python train.py --num_hidden_layers=12 --hidden_size=160 --n_experts=32 --experts_per_token=2 --d_expert=96 --d_shared_expert=0 --hidden_act="geglu" --moe_layers=[0, 1, 2, 3, 4, 5, 6, 7, 8, 9, 10, 11] --router_score="softmax" --normalize_top_k=false --routed_scale=1.0 --balance_loss=0.0198 --balance_bias=false --router_bias=true --init_std_router=0.0133 --lr_router=0.000736 --vocab_size=2048 --norm="layernorm" --norm_eps=1e-06 --tie_word_embeddings="early" --optimizer="soap_variant" --learning_rate=0.00843 --beta1=0.95 --beta2=0.99 --max_grad_norm=1.0 --batch_tokens=131072 --max_seq_len=512 --train_tokens=463000000 --max_steps=3533 --dataset="wikipedia_en"
Below are experts of layer 4 (counted from 0) of a mixture-of-experts language model. Rows are named gate (a neuron's input weights, with its number), up (a neuron's input weights, with its number), down (a neuron's output weights, with its number) and show model dimensions 0-159. Each number is 128 + 32 x the weight over its row's rms, rounded and kept within 0 to 255. Numbers have three digits each.
Before each expert's rows: a language model's description of what the expert responds to; "mostly gets" lists some tokens that are sent to it at least half of the time. This comes from a sample of Wikipedia text that the model never trained on.

# expert 29
It responds to: Plural endings and final noun pieces, often before of or a comma, such as years, activities, units, and territory.
mostly gets: " years", "ities", " government", " women", "%", "ants"
gate2:086164102198153120195174100122123118148112111106127089102154145125139129068090152133099125117161140146171145118122150110114114075151106134153135123190169128131202097056079169083175132169116162095155120084138169107089100124167150125118125163115174072115115174105168119123073106135127127115168146148179088090154091145146142161109098105069128117101099139124118131161080142130093085151135115197174190024104066118094171138133112141117157088176136137139080150086147123121142110157086073
up2:089140091125153119153138207149120122050114112145074156097203174126061149081129098133113134106158135145111183136139133173122134119107131050124142118138067130153169101136121170127166119121168163128107144188153147141124109101141136160119074125093113097103129080111159136135131143093109138123155142141158111168133119141050116053169061091159089142146101175163129098121141120176107143122129124150138105150198075146117139202185078150138193103080145089086110164109060147128143111112160090
down2:133106167120092171103115135161129043150108158115125129120078125160161092119185131109107129068099111096165141110110097119176150119084113086137124182190090103081055139149118130095137113139127094159046127071123139116161099094129096144092141120103141148150126145095131138172138222164175155119131158154147139176108062136099107150153144091146223101162045082118142133113164124156140072175122117163141113133113120128089103180161057113124141081099075165131155102133133162135152143115143151
gate3:166149151174081074127143156148149089128136089148119090175128124171119107143153107111157145164103099119090179146134120160111109149122119131061172124081160145104147103109097080125138094085086154140087098058199146105107123140098118164072144131174108138166084151175151147160186041131124135147090087084175089162087140134152117161139141074059139079134184095133108181169135105176178160140134122074087140137155176165124128077103108105123160124143121110126184132134163118150122178124056145
up3:157135136132089085110136198155118122125152126097122153119103117081182130097140073111121071166117093111196149161163147124119133115179128152113168136095086175137126163074173124118143136107134132123186154163118162113117117095081112143097091139165160197193122178149185118114129057132108181176108079064171088097137179124146091132108120127115102093127162130160147120127149152115153142071110058077152117171145148159137125095063127141095154156121143179096155161143137161094098023130108106
down3:132095129097138109100153126110140122117105168106162161195137115140134110124130078156199095150121140159115131134079092125132134119150154103142164113114139178169115126141140147094167197089102091143108133116131084099158066144140140054109077139085134112116146143125120127174172118070073164194100142116150130068156098112085112085163131203106191123055062132137159139137122031107110148175076112144146168110122081142070125156196111130097187140141106118141145150154148122163100120184132171
gate4:106145024149109112056138132149105167163093164126097115189163132178107116119131150138165132141124151152113122174131098105121078084153091056070119152099096122159152158093161097098156116154117168062166092107183156113115137146111113083153135126141136090111112128199132093101184132078148123109122117126147115141114139173145103159114089129125168114083068204153118154106119142192206062120111125107113130145092176202168180092162136134106076130118129142128140153143083121142144123159144076
up4:162084170142124111197099080115143173115063085080151082193086120055123128164170152138067104166104143104086137143122183159140132174133128139120136100135096147148192126124069123121140122130130147102118130118089124094128087141130113169106139107127121072120092094097126093127104150168096166093198144103134183134107161184109127061139149143125137153141133138122159092079155143096115141131116072167157165091093160127109060117165083108137086090140176103089108138195057138103049104115109136
down4:078127106126118095117143126219099148132112135122055143110102148102136083108139107085195138084156147152107116162159111043116128091112124119117183117144153107103115184120111115123086105092104113140182056133128178241112080151136087090162093152165133139105107212155156107063119125084172118120063082089140153110117155170130121187155131095137096138175136157156077064115132141113151119101128137106108154127150131165143151121131134121141131110148151185164160117162171160104167156156143104
gate5:165054145125110177140118125182142108124076117081181179105153133084188128129141114114155126125150092118144120148148108130117196126131147088096106053118165099160169190168090134154107142061197098156166089131130154192114120161165092145112150132096136127077137123113105103112072095109096100161147168114117119096068089143180128174146128179129160078064175107101200144097114109155123165077111121096158144116142165179153089133135139153095118119076203096124142127148111111089099113160131130
up5:130173140138151100084172098123155195163118098118128185153089129088171030106123164116106103131116135185164131121111197126121145087139137110173175133083141119109180166165147106178163164097166127105157102211107119158119117099108101115100074110085164139104181093160105113095110097071205101134154148168143184125130125201085094122092140093099098109132100132102108144130119140076185083176146107103103155123147110115119126094144123158093146166092097141094126109163121168150191121107099103
down5:079124103177093060113118118135151132129126151195167116148150092097110103134108144095141151178060171087081192170132184146101111096166122176128138141193156165131120133179136111086117084088141134131153123178120125104046115120121129116125148179104123146112126074119144138144160116114197094107129151113151131083105118134162102106174109130107107175125129142058098125128144196139166166048082168155148117149131125090045141088166098079115157078135113130126096188120141158095144136105142196
gate6:117124108159110134133125145128189093128161143123145150189091097143156090122125132234140135113162090182074092089109163161132129108139159142030092110143098120129128096173131129108143144181091100137146127173121160096118114139120193079101122098192106070090100146128134167213112141104154208116147138050102097127111154123141127126078160100091110072161115128155150120114079173096094138063139169164133096169113156112138086120125117102105129102153091129129150149106099098190119183102142150
up6:155183184164179134117100181149154137109115179113171076126122114128148115170113124121167137130149167128138122098112150178134094132152112124077130066145120048180088142145135156127140120120111171086160070215073073130172098108141130142139115189127117144172152147129128165163111133086135121140097145140116117113124149176125081138141139193104157127158132144107176120104137107148076126127118124081254120119100078115149094148114145140104175086091165090152159093111088126137115101080186057
down6:130163133081146120131156107090116136147114131132184144106151126165145099124162142119140100122105098131153102105125160125122144147156116158085115193053065099092113199109095087171072178103061062148093109089131146158140103103085111159071127147128168150171105094137119130092103149111126197098150087133072166085094099091137101134190069176133178090167109122161101065112151064194136112147108122150139140176135121169118153097128144142097170182080113142145154168129156176183138157151122141
gate7:123198100090096119166125118074164064131153113074148166153110157164184088127161102153095095094153044097169138100173155134094073116127155093124092117108140082097136134154123139139121164139140141098051097200209138135149119144197135177159131089175108103156127094124172114141128117099088183162119142119135135169177099130139121122060071130127131099114126117150148128083142088080143108124167146118142120126094118072088131132085177133107138152093074110136095140152087122217116128136166105
up7:159114102153131100139106159144109132115140139109115144124113125139075115106150132096176090128107149146095161113131128115110142122129092149041125155134090159135119171156089091129101126131113116125176099143102114108154093110104161058052104121058077139085093134099141107140114196139057105094223119158089150166168122144181098092190137154165131083147126112167068122195093091166150122152042130132128095092152170136163153154118148132159214160158165115104097122062098134131092097136105115
down7:120097102156134034125075145130095174120125135132090146111140098134144163130107084161138131116199092091126119088150120150131097140145168165128184130149141145108099131137127099152119108090115100141153053157184115119123097121132110154135075125116110126095125127140185154143144098098186133148126100151082097145103148163134114171181117050197135087122199148167191094085161161077092130134175120095106122176152085104164135147124022143117174173103117129121097116155106172058177160104134108
gate8:135121124124086084193061159121146121199143143159096136068127114153089173118133122179161194129168182130201069126131124075159115092119105114126121109136191121075138205162094114182128104078155112122088135147169094154089127103125104156107109134128113151105095118166145155155069112102118104166138079096127202087173153108223137122129158124171131110128189143184089115093111120186107139177131105078125143099143127088116121084107118124162147161098161114126093089137131121110125177127115118
up8:169134072217208104156148121105166093140126129125140101151161136069090104139171120173107124173134116139081098118135113100131087123128162152097184052118154162142117132129112118161077117109143153107142106075084148126135198130155085158148097202148122169151153132149107124122132082073128132051101143082146108145130149090144055136118132088108107081081170190096152136094139095145124140123145156082119165107184133130169099090132160043123126072172149151162141192120132141114160133142118140
down8:103141093123134136154106105134136153195124094105100154102166166187141181102171088193117142114102105109121136158107145130126092117106105081103107170087098200179135122215181143145136138094132198119072110123152111085086076116152135116113093107145086109083109095169163125170122126103139129119169088090057097153106153099131131146097140100085155131127152138137077179156116098107137087138104095170048098153151181124124077080132097153091069113168137178105162143125125180133125178153176153
gate9:145171138120094075122153096125156082157162134104104133137076110139133107195172140130190104169131127151090167164123168097109074102123086130094158142107096118117129131116112164112045092117123152102112147099135142118110079101128156112128196206180113101086160108197158121205181137117061139143162065128128101131061113078152077110100140090108095129063140175086113078159110117167137117168123128146096132094101156109119121139125135098157079131143163129164103090104184085153098176115153167
up9:127118123156150150196135088131115200144194153105140122117107155120121197129181150096155143071146118135157151171117114156180122154149143068070111122140149139139113162167099137149076096094121141102138116152166080114129139152071143128126146135122207135196089140151124091109104154199104164179140089119175142112075161140159106141168146187125149135130032112113134116121077144126098116142207117080141138065152136105108149126156110130082110181169171133110125117145121130084081096108058170
down9:165139117156130168100199172116134128125148131081091112126083139123116140165113162148130158133069138133122161139169127092137123124142107153146186093123145105174139166120172119151109132172044121107122150156142167147158085097174137166155138113190125113100081105151145074092167129075156147074071140117105095115153085144103204161143140115110082119143146174136146148111081160138108103127190125138054077115107061163135116094077080123102127188096074160092083128115100194057145142131093162
gate10:147089086161087096144096160146060065104066155096159114081166064131095098151135110127098165145087078128138130142108147133145155129174146098095092141114127067099126166120101124094096090127152119097116127081124161146180161162132140132166133102076095159153109147172140094140150090081118143170220124213148048119143086146104078132167125101109073081095074139091138157131126109119130081120149119197171133120154179115124121137149163101182146138091138110088114096174138127147129083094150092
up10:092127118121135090148117104113173074122131166084082105146087162159103148142128143130191063210139102122088121150156103143079137112130101104134167129080143138085110109097125156117148127139116113073170153110165076121107098090071124155151063130128132138116156104161122131087032139144103060113105105118099105118131171097164161151109137130170167149149067162121047161113102146143097141157094120112115189144078217123136109152169191050118171113136146114115142154142077158143094122100165130
down10:083085081172096159178134150133126202121099088171122119129157092103128090121114082186147130092133072151118125070139103136110125130154103198124125131133171046132117107141062123122148139126158119214118129099163118112182148200053129127095134065208095130122122156144140170114133074129163093184131162147092145169174137102114082149120179084134160070066166200108165169126124144157098145165133112105107138091117126134114173124091146127127154133116127105133117124137078120094135132127166103

# expert 2
It responds to: Articles and possessives opening a noun phrase, often after of or in, such as the, a, its, his, and 's.
mostly gets: " the", " The", " his", " an", " a", "The"
gate0:106143117131146158203116121131079131131130114107106062124104134067163167124144149121097104152164099079109108123142110086120167164153111134103063108158070099152168100129136126098100153098116141095119108084110090125156147098154118125091149133017178186119091104135180156080089130097105094121144108142148171129098125080119137127109111052133102154140109073125081157170181085136127136111168089136121116121149136115138141066176191093163118210110087107108123142071143124109133191166203107
up0:140121143065053100166162124122120129137076145107129159154156168106110176148115124078043116157129143131132068171115139068128121103127113135111091039137158093124085099116121095175147136123170149098059142084079138160097181101138116103120092132117139144197096111138123095150094090104091077149101121169130094119106146157080136052129138132164108104125104077122121121093156132141142133156129081170151131111074179158110135100148179131156173159071177179196076134120146112137149117064140105
down0:136100062098147105107109139110144110121203086127196135167113121191150107120144095159144137150105130078168091136146097193147161109104166176080154146191151195139159114126174090053099098100082150120173159109119103110104167186077169134127170148106143117125175153052122186093067174119109131110117125146112088141109186128159131200182093140153078166155099164126143118112071163070150126129105099120119104134136106160119119117075117123092136129135130084144091141161140164130144127165105100
gate1:094131139115089128116163166104113202155170122077175131128180178152085131117125170151130141115141144103143143173090134154149097085142136169140194122102121167095113140119114147143095056119107102122086181097123150122208094149103169151090164137062163150127112111102117171098169141148153131096190143108071070077133115146135128121155137213145081161176135107074115140084121156127130162112107089099097181157061072171185098157107150123124106155127078138171086153086153151133122159157116157
up1:165083122131139178166152106084139159162116123103079123123128127138149144094134138135096141154152133083140109169154067174142083092131086155102116082126129166123101102110164115133138135143159131143054132097145126124170169124058170158125166166147162160139099109108148089134147104149143087132122078130117150094091131161097150189115210195066126133094180115131129138165104130125049129146096136086053107089095127189122089116132157111056189099124132109163131133085129108112166161094090229
down1:097122106146076142082138128178117127103165093210146075114181079059045116102178109133151178129160142089172179125084134121141097104146058155154164130164133205114102079118064169129079112123167131105095130161151151151097165077119104147095120094109130099158114112175150163075130067095175154146146163150126122082100111190132112084124111090136104131199127155099123117137169108168121123116141156140093194134131128105116130164179137139125154059123114102166111164120125124109092113120096127
gate2:116138140112154104125133120076104128053151178084167089108048077097137117127097136100142131134155090103166132115194134146146118073158103116070144079097175117155117123135125134159103152116122169113088133162129084139124183136134177061096152197119133095138126130162056128136086131114114151127123070126130151156106147098173044105114185104117136114073112132171109149068105142161116082154148109145138080112055108117097067135187130169153182148151123183151126132155104125191148129161172099
up2:104154136146155116139168098148106101096121169067193133094104120125117110115128156159109154100127145094144120139141119105100176116085123171105083138092118149032116145108132180119186165086115133113159119151118118102134191108137178085152129151145104130077103135154105136142152122126147179121117115073067110177089159122107067067098189115184174129144094163141157143053086132171106083120112156118144107146172072119091083140108117195154155097099086114078120152158094119159143146080144035
down2:193162157093139164089142103078128123118104136110119152124114148099148153112105086102062186109173060123136127067147090166156112062147123124127141169071183152158154126087106125111093161099172116159130090078143099146146097165127152060116115121107151152130176113114096092110077122134049145161131118127095168148132133140141113201110170150143104175154139125137149132156092093147090099110229116095142074133107090165136122119115149123134133148183114149051167165123182170114164188153136158
gate3:142086030145177125174173140095157109135152185116098131188114147159127122144111099145110129191090124150111122133150109122121100114202081099047101122143076090153141115112107123164156157184114122141145119188119047120090113098157114135094147093151093110190086094123150104101129121076148119174115125146147122113087135126080177115136113132122112051147165085142132089116114116145113135120157115098080038161153138115141173151164143127123144170064128167169101124102126132135157118137128026
up3:103183137249134134118098132114174159105136149110129157105115129089098121129111087162059205104117150139092092144101113095132139150145128203148134134106135133088150159110159123171133163117136101141186132132100110060174091122092170112088147107151147122206112115167091112103087187100109154125067105149122164106074143158137166092123140110148120101169090126151155096119105153118065111154092119124130121200212141134127193103100122128106104163160167166132126149143116051126114139111074122
down3:153101107120153081112177101139111140141191138173140141171138129160154142142123100149104120159113114103121136057111127134187111157170147134131109107118171081092094106152134115123088170114096141104054110098129113089163127080123136120088091129181169130152147074165144178147149126048130040152127176071113122105065123163169143160128154166129177135112180217170125104164129069114108122058176134175174093135127142067158095069162140138094123153129077155141110120139146135124167092142133101
gate4:095086134102183157107106061118113174171122137149160130100072162104140123187126157110102104095136092139132031120140101121110142067121110112144131108163087077058093145089122115214186186116143114132079146123093146082102180126107086107156141137108133134113142117131105122114093081104067129169108099122167156105127132137159136094156170124146173189159125140189112107115099159123102163087107152143131109155203098148167127070140152124079059182140138106155084127077141092101115093118161132
up4:123123149147141132132130092142147126106172079126113057120134163129099128151151130094121178095110181143064180117108143105129162115102059126071159108170119135142131151154131129113157093143158132171147150102123106130135123091117098129127098150125102183141155078193089155100097164135065067184110144080149114164168086145191122134122192114189109132106090148168149111101145133090106166141162144190031133095146212096098140088170095116087104167162060128114124086094104138081120153085130125
down4:143114119125132101173107102090099135097145128102098123125179124177139073121103112178161118105095103115174118059104085115137211138186164125096138162106089111131118106192103124149107117143153073175136086179108115088135157140087105093137162171149157151129172073100131115140085103166129127138094167076133192140133123160095107138205073094157166077144114165114155101092127171144166160146148092144134177178106091088168137118168097170134139078079121207103125150135150171140128122113156054
gate5:047152136145184152105145138174110103129161128123144116081127139149070073138134101197099128128142115141045113067170112106123172164133124085157143143104144127151155141153160180093102098111136069138060136174115157159159088171123141075114142124166172089097105163088118181142104103094120119109122155076175135114135156076107099103138107131127183116068126127147136110097131132131104105142093081109029126130103143060099142146117175062218133120141109107124107133116139131127151054164132135
up5:099135101149173130112107164188133095182135169102138108135129091135085057165084123149078100174157134183091091133154133108065153205112183142122143141132161156165162139098166098119133133123135045110149137164111132107104150136142083147136126137162198152127069130101177139123118107056132122098198118135123138127096094159193112121148128096125164151107107095119122103142084154153151142125119055158088095083118124139132147135129166106179121091200129106173141113156207189126131098176184141
down5:119084153096114130126077111089122126109106138128137126037118079153142139169162111125195069106146108153147146156147172129135103116167144075096044086125141107113112087089124087146114148110153068156129147157155139151122104148149151124092071151137132144169120158129154097147091090145087180133134106085154144084067091147157139146135108133158150133115180136199064164140196083136164147155072112115134138214072089076153150162146124139142118137181152075119141142165138181107185100173137152
gate6:180163148116146143052135065079146131129140145142088150130111130132166131154083096119111145142150116163082136089088067145162177115129145144169111137108121050153167150120160176124160102160113089107136115157175110107142112066143124072179121144125074122091098141141158085112121068090137166111128121169128110140093081160198079139100107191158141149077130120128100153097126057132119156129173158107152151123071100124181097124117069147132109073174109160139162208113099102104101132194159164
up6:112102068120186107141127154128081074125134155147104074173164141137145131106133165100094130168191123147185140116142110103133149079108142182089125159138140098154145142137142139051108112079145090092069134176147146139182126079120162163158058094136202173156088081077134100179133191151054166101158115112126058135109165099104193131177093163088123118084093111143116148118127127154147113138153088130118141079122185114127147112148167114152168145141173115067163141116139085135145135161144147
down6:176123120143155074081103100147119166099127110117165169123134088129116127138196184159149173095106096153149105184088092114189117098170148137141118112126165144164123152142143101095144077105169131141126110163156168107150126139086064134124132119061113114150142084130159079109169114172114078162113151150182121079075077111203095125179095081155186152152168138113128124098126139121115103158109115170081082091162113180198071153121053126127093127159176163122106187160084129131103149108148118
gate7:167093080131132166173141132152110085122094118095087123159117190096168185168110189125169085204109120154168162144125137097167146142119157108161121099127109129128139133094177159112112148161156152113203121123136144105126146160147117108102152105082144161091174090067131112112086151170036165104162078090167143028205174079169119128167114139116148140213151156145127130163180138113110149149165136110115147146110170101130105161119133154159133212112127147130140101124142163135103140119145136
up7:105109125108112065175099107093118120082180206159079097181155106096098068078163094107095097144166095112098174108131155143108163073148117124133150138134142115172124089093112168045136159132134113137114180098119154193100123149106155068132105132155145181144121114158114163057140098161125163089130134132103112108100110125100184150160151138195112156115135063133066093117128146138119135055163121119136131176110108151136174140143142116068131125121169157160107086219149179130151166137127104
down7:127115176099125166107132150115163189090162132182114114121161147112121053149181166135121136089140181096142138154104092142093116151145123155159144068131182167131122177171084136167123142115086193126159116099129086151079140067150141182160125154130111131148123155148148116136087108121175090157092144163093147198147089161141114073154116114119133080143113123122088056124073143167119139144124148130110138138168095175146124105124099098082083114073096135104120162087077026132066165185089146
gate8:072165167134109115117106122130151102184141184110065118106115150174119104145121085111101086164154067099093117097103158186123149158176096134116122133079016136167140085139087132124062086057128124101129106109107088150144168100175150166131122145087139134112173159180103098109127191139116143109140123130134160121169109076171081087105134105126149140094153105118123141119088195158095121163148127222127179075107122138057108114119167138116130106142089092137175129101082126110146101127093106
up8:111144107211119120107132150106182152172115126163097147073148103068115149100172163107194115199133131160082191135108140108114148085155135103098133153103168120180155163071095105053090139121091088136143132125151119167121118106165150093105170124118122133177149183132140118141205096109163156050140102134191084110163129139102128157113141135088074147092174111112118122145116093121138161063066114148184180095135107115108121112166092151111104118143082113155088162100128137174158162153175096
down8:154083142115166117111092140116192149106162122158176171084120175136065126191184127130119072112164097127169131136101103184132161103095157119107169109103095093109143141137178177131156142123100154105138126174059057124147163111156120124126122205105152156145130124196116099164157074090087123140137129088089132135120147168121133092088090091108129133095146144159192131191107128113114170153155116162150130144089114093101151155136148078059185133087135137111091132137060173152068094149076089

# expert 25
It responds to: Final suffix pieces completing words, especially in section headings and table headers: Com-ics, Phon-ology, N-otes, See also, -ation.
mostly gets: " Total", " JPL", " Team", "See", " Country", "areer"
gate2:143164112086136136184146119149116165131092120108148178150142137191086173134160114137107159112111098111122105159089155148131141116055126129141101139112164165094165109165123120064125106136102074101127096080141095109107142119159201145097070205142122126131079161100130090116177045159177097025138099164113137122150176101117091116092150106127124111113118067152110108074102121124117107128177115170157118146119116174096123139147160122115134150160112104105121110034145108130055080201125105
up2:185087072148124107105104185154162099116159100132088159141131149135086133137145135175165146151195110133093147097144153132047078148140134094195114115159105125102092155077116156109113142137161191117114202089080120155127151096106051121092100119145151127115157087116125169099122131175138077148133096137094071137065132131169143106105125113097141171164155142124097140143118113143159164107127133163148148104127116142160057159098181108104093148124142181158077137128095105154171180078232161
down2:161141162134155143122102193158116119195121120145098204137060124119140080147115105118107123090095198132106145091072158061129169116151164127133181116136126100082138095096141166088160144128062091172183146161062123139077139115127149143111189131086151109085095135154106128140098140118075118152164115163098139142143093091076145135114179117169138104124153145197090137128152125171126084139117133137079138118191182163200159128127090128123122132111084173089138116146047082111114176098137141
gate3:107126133210147092182141106147197118130128157099078123119135139130104167127195098113169187148170128128137143121060122121122122129144081078137111118167097125139135138126087090099143161191147140106115054125123108108160158162150150121119111124182079113179125108146091113118017166072136148173160143172108166114131151107096155103132112175067119075155160144114150093146098150117103122165144104168165117197155155131154081139177111140132203172123157084148125142130157136132081102110194096
up3:125092079167126161153109132109102197166108130147118108131099081119179097116112122220149165141134121178155150159118133193144091140141132119105120042127116127089089135140141119202132149063088101121139163148122089109074109142105121127103108120088151138155116116081157109093144144144114128121107115137167075135101114098126149150154103030164161131084161150131126131149106123101135158133104120154144156187141104181059093172131185084086188155190089176126150132097119173185136153179096075
down3:133095119067201105140145138131222164071136062129147119100159173181167154125148079156102123132122118152140104102132096101162112168105136130136081130098085097129102116127123118132140109193072105152118082106054145135157143114169100175081141153155080141150134097119154127158106187079164154104104088094095078186114170146097108186138102146110113162116164141144118126119139113151071115145120127097110103148171166072060121158124170122122097188079151088127102139100096175150095108168170181
gate4:133166185069150078093118142149037143151127142126154141170078114169115127088098129120098117173129156150153103105167175123153076110118101170150130168174168116128085097060185142147111126097129139128113112163111127165105187149181116132126146090119096136125095154106151098084134142137129065056129164152077198165118182128171127126110071092142153165124119080097170156121151233080173067144133080146085138146149119128157140109122113159093153182111145128115134185146125164118116135126135098
up4:096200104136186114155079151112126085143175093185117136154122146108145124166181167120186181116133125109118141132088151073111171139104187171117121116149109147167125106113161124157139151151049112074165157094186072103137101087112120150135094100123155095165146137137063136141086156054128124119135141114090202124136128111134124136141137119104100134115164162094148172129125140071131093118164113097080177105198120136117146122104136205152138166181146082110099159168095097108071066143082098
down4:108166153096127119092117226112114129112136150082103177131094117119112113157130132142126080146113158142145105098169116183140091141072155140125082100136144095151062170173151062124156202119139110107107139145103161121099146160106140042176114141110144127118089109162128093131125186236146141100115106144100126162112151097115139193104176131138170140193135183120161110101168116109122147137174203141130069124048121164102151105089132145089091156119126139098100113103129071103176119146129114
gate5:140091135107070147090171072156160126138120116172134141129106119204172133168166186143129158188056090110146169085116122137094084095143110134149147122114062135078167159144139052173115177128070148119087110131155113092087109166099146094132119089164131120083067122071063074163093148151102138106132152143150105131126182118144148088084137152106132078154153112121082068097103075140106145150154107184115138118071105115092113125099140119099150160108087086167083100121144103180110111152130101
up5:033154094111172130087156124094152094080108168120161104132088137194167127092166090158105137155062165119111096093166116181145111148158130115188120116134135116166145117161123081135196146133082158080125160139126138094156130155158085171147129163156124185124130151189077139133129180182140147128167080106148144123061174092164088157106208118176125088118172079092151165126125180115160139097082135095144106145128160099114095148087106159171103131150114182147106126173127156154127106160139118
down5:135113137068129096165148106153141134106109117102117080132173154131112092086108078131134105148084138101099151092127165119186174125116135059115138120060183116180140152136153179101128206105107166104157140105133157124129136056159166120172137130155124139125153194145115148133162134150176096140135108155137149106127134113102114115113107141135178137123129150168069174213145125115121081158151141156090140103170139126093032089155167144130129132145198124117102131041092173073065123162070172
gate6:083144098109091103110123077146070160083047069065099156149115172059153139145144082175176138123118101132159190137129090157117132088158132114161123044119150154145131133102125153134084088141126132080085081158131164099148093160126224176158078132120138088119160115140129110143137100034121151123154104131119100095078164135145130130128166136145093097123160061072120125151133147141173146095123092086106083132132100122126082102090132132098128124144171097122076172170123158152155108153082117
up6:185132134206193135100143159146112131061104141124134164139148151159151130118116141134134083116168148133101070143096127143165057100145115091055077123139073170112156110105148116156084071183120096102176030126141114089106154115165159163190151113093095108145109056095158082134099167142137122110100144099070145167080094097161116127152139097129152083121104116150109097150143070115145099137107114097167146136078064091106156091097113092155124111091095142129135147190155128123123159098169108
down6:097115122109111086131152151145143137134091149094080182144152092143192137124167139154131196136112146164114154082148119150081156157075127136082113131105113130057074179121120114177118176130098179095104114154168094173101116190122072130213081099161105155115075142183160049093122135083186126095188107145088144154116158106101107144162123139169133125144096123133109098080093090081147123153142139113107155116113121136169135068110161164112113131126141067178207155123103088148138142120092103
gate7:118135142120150117102130133195128075129109111132181155140154165141137077077113128155135103096143139132075143098114076129134068126154137136146092144117155113180140179118163155134062103099189157117147131168123188153148138129112102133111219118133166147159150113197109069058165114107074173091092131138073105165110120123149099102111143096182185079150161129096137134161082126080116164141141097040116102168103107149155084136123092106191109145131127173122174148088134209123088110144114122
up7:116073138116159120111179136160125141081152188159132121107145124105183164138138115135153197130205097130157143098132128157118104178069143116201152189117130145104180143155093203134115126114095149166111051120100116088172102113143162074123071116179059088115080103162120079146141098173140101112139148093126126095102092139152089081146139147116130143079109107116104138119128129194144106127187095105098114073123106156148099147162142129105118131064165155115164086147138136123065131073112197
down7:200104119071159137145140088074138137151099121058136126093088106117112136139157117176127140125067099076140145151156105139169169143170120202130097066185152155189159142156196133143115182089093144127135130173093094138190109146094122111096082106173102043145155155136119147130158114055163106147129138138139122140155130093166082163101115145125129106087076124158162108154186126131074161149131112134126126067091110154098149097118115109147138113155074167070076114133132154119157191098138092
gate8:119115131110061124174191068140124148128198121108139198097131143128107108097124090103161109164108136181157124143103103130119039123125121126083143114165102146151146123145149124138148059096170174120168120150078158102141136081132162185161141145184072090132060123127091153168148108132185116173121133108118176087112137126121104110106191088158110117146130124083194127122122105149135161101181120117180164121142098086138127149117159112147115141083076128139118121081209108085209186153146103
up8:084156096092127138138125096101204078127097184139174086177102183134133128114118102160149100160112143161176089126156097137148195127104114107111134141081176162135085192114129165116085127138123087112126086071142159171129157117085125115113096147077144118129076162099148098138054125094101110215143158138141146165129156090103165134166150160139125106123135140138107130107100150121063163071042097169090142129082150156150100120136063074115157093159146140111162167094073099179143127093113110
down8:110137123145109141085181140133183189109149099209143125160081169120114136121108094084138166173067102114147142118090176179140126137126135177165079143130105072129176109128166205187146130172113123082134133101138152141118133116157105113232172128146158067156154123178106113133111146146104145141103132101108155123127114112187134091097113091128124127174090144137125105101146054070176116135118086092172142108176117155165157111058130059113074128099122125165106111185139123108095094166125141
gate9:121126120145151091109124125121120114129102160122080105117091109152098121110174120115120106117143185184117206156073156162125091115108117067139119159150127168154103091095117174155102091102126059113113079142148093127106153088116178206145126111130183101107104069094137092135128089115041055137106156124120128194114175155141068162084137101141160124119164094143129121176137113130148167111139106145104097129078135084097167071086158125128154167124116136054043117160112178094154078160131113
up9:033174099130120107060134131093153105131107101093088120177157166162070124149116150100128184117115129174135132164152135146111093137111155125072125128090115116123112098139120120131136133122153150120189070143128143205100109107061152157110105129142114137149104185091170137148160094095122140062145126158145136119173134148117137150127131094159140112178179099113189124154116113156149156104106150090081156087080093102159098046126112143117117159115194009062173093120136118118138103134163082
down9:116130121131131151125103165142151129186155105143099187107217139179171138089122211102115183101151129094111155118113092146107140099129114169121098120156144151145158147118172099138126071143114148130142167137128155163167048131130161100178071117119103079137037128138149130151092095132132165130084023151129092102098150111169173138133163170053075116116108116111117073114129166102110120142114126085064118133136157185092102063138088169126131100122120141158167137102126131092153143144189120
gate10:131115091180136157163144060128079217119128090108126153157095074096131137137225145110136096136144130185114168128105164134176099208113096099087119116171168077116132143073072179128119051123114154103128162142185134164095079098148128089150113127184102099131071121152099108140143143111154107117155172121096149177114122103117149145145126150056156161114092062073151125181157072123159136146091111146078146105143133118166115098140177093122097105137109161147132125107121086146081146136123142
up10:141131063133167108125140096105142180157133108132155066118091171146094072131149132147165113129116127148168168131092089171149155170139152210198157169150202111166155110109123107127142154129142129086161146128152145133162129176175114088069058100120188128124116126098144083148074090128125121168194140147087157127193110089110148114114135143091108131108087141098142094150079098121147134202061115059103129116062086125168156093105119157109094056161109113116106148118169133104114145146149110
down10:092141185133147142119144172150067079119144095171117100126134107105201152166112116193116162159137113143132179109129173164119172150102160181124132169081140104055151138101094126133170135160100089053103086157144087179132134114090116118126113118182163150117158062099127130088139079080081083142092109149110113116079173158096159139142123117127149137109141145155134113100099177115154091106141131185161158126080114121024137071187118171118152123096091103129166095161123082100107137150180111